config.toml
n_experts = 64
experts_per_token = 4
normalize_top_k = true
balance_loss = 0.00725
init_std_router = 0.0143
lr_router = 0.000605
rope_fraction = 1.0
tie_word_embeddings = false
init_std_qkv = 0.0392
init_std_up = 0.0392
lr_mult_o = 1.08
schedule = "wsd"
max_seq_len = 256
doc_mask = true
Below are experts of layer 3 (counted from 0) of a mixture-of-experts language model. Rows are named router (the router's row for the expert) and show model dimensions 280-319. Each number is 128 + 24 x the weight over its row's rms, rounded and kept within 0 to 255. Numbers have three digits each.
After each expert's rows: a language model's description of what the expert responds to. This comes from a sample of Wikipedia text that the model never trained on.

# expert 44
router:110146130161143122102090158074128144094126159190115143154142143071102132078118103107123136139107130145163155114132117129
Description: Verb endings -ing and -ed and verb pieces after to, was or he, as in los-ing, prepar-ing, util-ize, plus such, became, located.

# expert 25
router:104100108165140097088094170083140141108094166171157145120143143130113119091110151127157160121135102133148138104136149156
Description: Capitalised name words such as New, John, University, William, plus name pieces like Mary, Ronnie and sentence-final periods.

# expert 37
router:100103112166141096088097169088138143110091163171163150125141147129103109093113149120157159127136097126155144091134146160
Description: Function words and numbers after of, the or a table bar, such as are, be, a, the, for, 13 in tables, States.

# expert 10
router:098104108166135101088097172078138142107091162173157149117139148130111108097112147129158161122139096127146138097132143155
Description: Mixed tokens, often in pipe tables and after line breaks: article a, spaces, opening parentheses, plural s, and word starts like dis, used, represent.

# expert 61
router:101130125174130087106104141084132162130086151151168167139119127123074092097125163148122155123166101099148122108143150124
Description: Relative pronouns and conjunctions such as who, that, which, when, plus pieces after H like House, Houston, His.

# expert 62
router:098087105166133093100093165085126136110092157167160147114135147128109112093108142129159158117141099126150144097141150155
Description: Opening capital pieces of names and words, like No, Ha, Com, La, A, and the piece right after them, as in N-ov-ember, Na-rm-ad.

# expert 27
router:118101107144140113106105180080131157109079149168166135108136160132117076106127131141176156118127123114155150103131140155
Description: Inner pieces of words after a consonant, e.g. "av" in saved, Slavic endings like ć and ov, place suffixes burn, shire, ton.

# expert 30
router:101096107159142095086098175083130140107095158170161146106139149128107109089119147124158161120139105125143134102139139158
Description: Table cell pipes, opening parentheses, years starting 19, and articles in infobox or table text, plus the piece mo in promote.

# expert 18
router:108101118172155116092094172088134154096098154166167133130130144108107091104126131114180167123152109140141161095139148149
Description: Fragments like ame, me, est, way inside words such as Name, Cameroon, Home, plus function words to, the, that, as.

# expert 51
router:100096099165133100093097177085136136114096159172168144121138140137105114092112142131157166120142106130151140098132139157
Description: Place words like United, North, San, South, West, plus numbers, ordinal "th" and prime marks in coordinates.

# expert 28
router:097099106166142099091093178090138143101089159166161143112144153134107113094112144125160159121138103130149138104134139153
Description: Opening pieces of words after a space or capital, such as count, per, bi, qu, Com in "Composition", often in election and results text.

# expert 54
router:105098104169134094089094160087135142109090155168163143112136153124104115098117146131159168116138109130153137100133148155
Description: Opening pieces of words after a capital or at list starts, often re, he, p, as in Batting, Supreme, Plantation, reactions.

# expert 5
router:121112127169131103116080143111130121104103149169146119130134152145119101125091139157149140137140123145148149107159146148
Description: Early word pieces of capitalized names and headings, often after a one-letter start, such as V-il-la, U-r-ban, S-ul-livan, Col, Mc.

# expert 11
router:116104133144113135066105161096126147138092140164193159115134142127118112083123126128119144128108105144145120129119108125
Description: Word-internal pieces, especially d, after a consonant-initial fragment inside longer words, such as tra-d-itional, date-d, R-od-r, alt-it-ude.

# expert 22
router:110140081135118130130133148099131113130143174152159132131115161136155119104116145139147141108138089111130138102129145133
Description: Word-internal pieces built on n or m, such as n, in, en, on, an, inside names and words like Denver, Linux, branches.

# expert 24
router:098093104162139101093096170090139142105087160168166142114139145128105121092122151129159155119132104135145134102133143156
Description: Short letter pieces in the middle of proper names and words after re or Re, as in Reflotated, Regin, Readington, Burns, Anja.

# expert 14
router:106098109160143093092091172083137144112094165177164145112141150122097116094118154127158160119145103130142146105140148150
Description: Mostly the, of, by, on, for and table pipes after prepositions or cells, plus some mid-name pieces like Fá-ti-ma, Dra-ma.

# expert 36
router:099092117160139094100095167096139144108104146173165139129140150131099104094118147129155166120133111130148133112125153150
Description: Syllable pieces such as wa, ba, ca, po, often mid-word, as in unaware, software, Owa, charge.

# expert 49
router:105096099169143093098096171084132138110094159172165145117144151133103110094109140128150158119135098128148135104136147155
Description: Pieces of personal names and words ending in y or apostrophes, such as David, O'Neal, Navy, oyster, spectroscopy, easy.

# expert 35
router:105107109143147078119106153089139155072083139151186120104139107155123090115127108121166152119145130148132116103136141100
Description: Second-syllable pieces like or, er, ch, ir after an initial capital or vowel, such as M-or-gan, M-or-ning, Ar-ch-itectural, T-er-rill.

# expert 0
router:097104114166133102095096190093125131104093152178168142119122145113102118104117136119152169136137105136144143105139134152
Description: Word pieces s, z, st, S inside or ending words, mostly plural or possessive s, as in 1950s, WMATA's, Brazilian.

# expert 16
router:107090104163135103091096169083137144109100158170161143115135146128101120093112142130162161130143098129140136098139148161
Description: First pieces of split words and prefixes such as pre, inter, im, st, part, plus digits and blank cells in pipe tables.

# expert 17
router:122135149131120080138111097089133122110140160154128140100118157110153094069140155109114092134105092120120131141126122098
Description: Function words the, of, in, by, with, for, especially of after titles such as Member of, Chief of, Counties of.

# expert 63
router:100095099167141094089100172086133140114091158173166146111138148133107113090115143129157162123139106131149140100135144157
Description: Month names like September and August, commas and plural "s" in lists and tables, and "am" pieces as in renamed, Ghulam, enamel.

# expert 40
router:085090126146151097122114164074130149099091149157144146106144154121096119094107138121139158135120116137137152091132129144
Description: Pieces containing g or G inside words and names, like Legal, Diagnosis, Length, legislative, plus commas and spaces before and, which.

# expert 46
router:093095108167136092098097166088142141106097152167165141113131152129108115093116146127159164116135106131144138101130140152
Description: Word pieces after a prefix, like f in "Conflicts" and im in "Animal", plus months and years in dates and sentence-final periods.

# expert 31
router:102095104166132097086091172091136139108086160170162145114136148128105115092112145126157163122140095128151137094135142161
Description: Second syllables after a short opening piece, such as Surface, sector, sibutramine, plus c, fa, pa, Di and year digits after 19.

# expert 8
router:098098116178144114072112165097132163118098144150176142113129152113110119085128153127164134141134102136149127098152157152
Description: Pieces re, le, ne, con, de, se, often word-initial or after a first letter, as in di-re-ction, con-ne-ction, Ar-re-st.

# expert 1
router:107131118159137090101079132106138107105113140126166156137124168145144103109109159144121122127116143117143154081146156135
Description: Short pieces at the start of a word, often after a hyphen, quote or space, such as pre-em, amp, f, b, ft.

# expert 45
router:106102145186146080103102171110129133110062172143161108101156169146131157120118159112134095142131101122177122121097143150
Description: Single vowels or short syllables right after a word's first capital letter, often in foreign names, e.g. Rule, Rupert, Lucette, Guo.

# expert 6
router:101098098163145095090090174084134136105096157173159138121140152128109112086111140131154162119133101128149138105135142156
Description: Articles a, an, the and opening word pieces like re, Ra, R, A that begin names or words, as in Eran, Dravid, robot.

# expert 55
router:099099112168147102097091174080134135107092158165164139120141150131105111091112131124159166118138099136151140099134141148
Description: The letter h inside names (Rowhill, Ehrlich), the piece les in regardless and flightless, commas, in, and final s or d.

# expert 4
router:101132115172138062106104155089143130115080151171147119152158150115121107137104119127157121126151148136133108097148151172
Description: Commas, and, or, semicolons, slashes, dashes and closing parentheses joining items or clauses in prose and lists, e.g. "Cannon Ballers and", "Bottlers,".

# expert 7
router:143130104176134104098094146113124147140076159169186136149104146111098114096136148107164172136132114132145148082126163151
Description: Word endings, mostly plural s plus ly, ar, en, es, ers, as in Animals, Queensland, widely, Olympic.

# expert 21
router:096099107167133090089091170089132144109093166170160143114137148128110121088110142132155165128142105134150130106132143148
Description: Capital letters and short pieces starting or ending names, e.g. E. St., "x" in Axel, Braxton and Marx, and "in" prefixes.

# expert 41
router:081122112153143080117086187112127114101106151189129124112147160118099110081112141109163154109153071105153114092165131149
Description: Open syllables like ra, a, o, La, Ma, Ro inside personal and place names, such as Sa-ra-h, R-ana, Sathy-a, Quibet-o.

# expert 48
router:102096109163132114092107152097154148100104155164136145188135132099113094111125145164135129119169089118152108088114137139
Description: Pieces right after a word-initial capital or letter, as in Females, Public, Psychological, physical, Turkish, plus ampersands.

# expert 26
router:138127092180142114121129158075134153102068164159148146121159154124109113087131116099155180120109118131133140093123159137
Description: Colons after infobox field labels such as Conference:, County:, Density:, plus semicolons, degree signs, units like km, and odd word-internal letters.

# expert 59
router:101097102162137105095093170080127143108094153172166143120139143132106110101114153131157164113137093132150135102141144154
Description: Invisible marks after coordinates like 54°27′11″N 1°44′21″W, bare spaces, hyphens, and common word starts such as film, st, co.

# expert 2
router:129116112150136136103092155116119097093100143156143146113149125131074143131132143105173150144123106128158149154122141180
Description: Short vowel-led pieces inside longer words, often before suffixes like -le, -tion, -ment, as in Mult-ip-le, do-ub-t, pri-est-hood.

# expert 15
router:096099104163141096093099169086133143109090156172165145119130145131101113099115144128161166120144100138150137100138146157
Description: Endings of place and personal names such as Haven, Anderson and Warrenville, plus stray spaces and "at" in prose.

# expert 50
router:109088121167136098072111178097148131113083167176162159117126143123102118107108151123164151119135103132142128100127134155
Description: The piece al inside or at the end of words like He-al-th, profession-al, tri-al, M-al-e, plus a, the and table pipes.

# expert 29
router:097097118164134090086097165088132137111095157170163149112140146130107112095109148127163164128140097128150136100135140151
Description: The word as, mainly actor as role in cast lists; also to, be, became, since, bare spaces and closing parentheses.

# expert 34
router:087123108156143117105097146083156140135113138157154139141116139132114112112118167142150179118146131133130129104113143154
Description: Opening parentheses and quotation marks before names or years, the é in names and née, plus blank table cells and score dashes.

# expert 42
router:104115116142111130095119156077123171126100164160141157110165144146100128063121134128140130132149140117137142106145141136
Description: Suffix pieces completing words, such as ter, ment, tion, ive, ult, ical, as in Founded, later, Results, Regiment.

# expert 32
router:093133127119151135106100136068144143117134180175163101135118156127158106104107118099130156115122117108119107078120146125
Description: Line breaks and words in section headings or infobox labels, such as Club career, Biography, Country, also, life, history.

# expert 33
router:116111127152165141075104178119143141126073137171163150116151140130124096116097123142150143121112074105124107113142128127
Description: Bare spaces, hyphens, slashes and dashes in tables, infoboxes and lists, e.g. U-23, N/a, "- Born:", "- Phylum:".

# expert 12
router:103121096191139099113086175096130168121103162165166137133136148137100104085120140125151148113129094124157140105129166150
Description: Sentence-ending periods, line breaks, quotation marks and apostrophes in I'm or beach's, plus possessive determiners his, its, their.

# expert 9
router:094094105168141094099094175087134141110093165168165146115140151131105112087111143132161160121140107133153136101139145156
Description: Word-piece continuations and short tokens in running prose, e.g. "val" in rival or prevalent, "und" in funds, also women, States.

# expert 53
router:103104106158131096096102167086135144102089151169168149122140141128113105100110142121157157130135107130156140101138143157
Description: The pe syllable mid-word, as in re-pe-aled, ex-pe-ctations, es-pe-cially; also S, He, St, hyphens and table dashes.

# expert 3
router:112108090120166086116103149093139121132054155171175120113105140115096124102117149108158095135144119131106136123154136152
Description: Pipe cells, semicolons, colons and list dashes in tables and lists, plus "See" starting "See also" headings, e.g. | 6 |, Hodge;.

# expert 43
router:091107111151131104099089176094149142124089164175160142134130139114118100104122125130157137115126096109154155102147155180
Description: Inner syllables ri, li, tri and ish, as in Eliminated, Beliefs, Allied, Publisher, writing, distribution, British, Historic.

# expert 52
router:099110099146134077088104162082157142109097158161147108109144147112110099096108142127144132122122099136107146105137138133
Description: Word-internal pieces with e, such as el, et, e, ie in Related, Religious, Diesel, steelworks, plus the prepositions in and by.

# expert 58
router:099094111167138101086094174088139140108086158169162146114139146128104113088113142128166164125142101123145139099140149156
Description: Digits in years, scores and statistics tables, ordinals like first and third, and word starts such as ex, comp, re, ten in Contention.

# expert 19
router:116100107158124153141092190099133169093103140164159108129161144120093088103125133122146168122126142130159132112139139138
Description: Inner syllables beginning with t, g, n or k, such as Critical, Together, Carlsbad, hamlet, often in place names and foreign words.

# expert 20
router:097094108166131094085092167085140142103102159167165144117137152135113109091114144125156163121140102127148136102133148157
Description: Second syllables of names and words after a first letter or piece, like Nap-ol-éon, At-ul, s-equ-ence, plus word-starts con, di, su.

# expert 13
router:102106108163134105092095167094134141115096160169177137125150152124096120093112142130144152111133112135155146097138140160
Description: Middle or final word pieces after y, ch or ist, such as hyper, keyboard, heirs, surveyed, plus whole words like pro, team, school.

# expert 39
router:113142103147126086124116152103136137134058156152144123120156134117104110077117116095144161110123132149116138094122132120
Description: Pipes between table cells, colons after infobox field names, and "=" opening title headings, e.g. "Conference:", "Conservation status:".

# expert 60
router:116089100145135113125119173040131151103127166161163127111150130160099110134102146127159184124136117118124166114116119160
Description: Inner pieces like ur, con, ard, tion, tor inside words such as Rural, Eurovision, consensus, regarding, plus table pipes and line breaks.

# expert 56
router:119092102172137087105104178104131138107098165149174138121135146125105119102124135119156158112143111115146141107135135174
Description: Consonant-heavy pieces with k, ck, ke, ward, der, often in names and words like Bro-k-en, Bro-ck, Lu-ke, east-ward.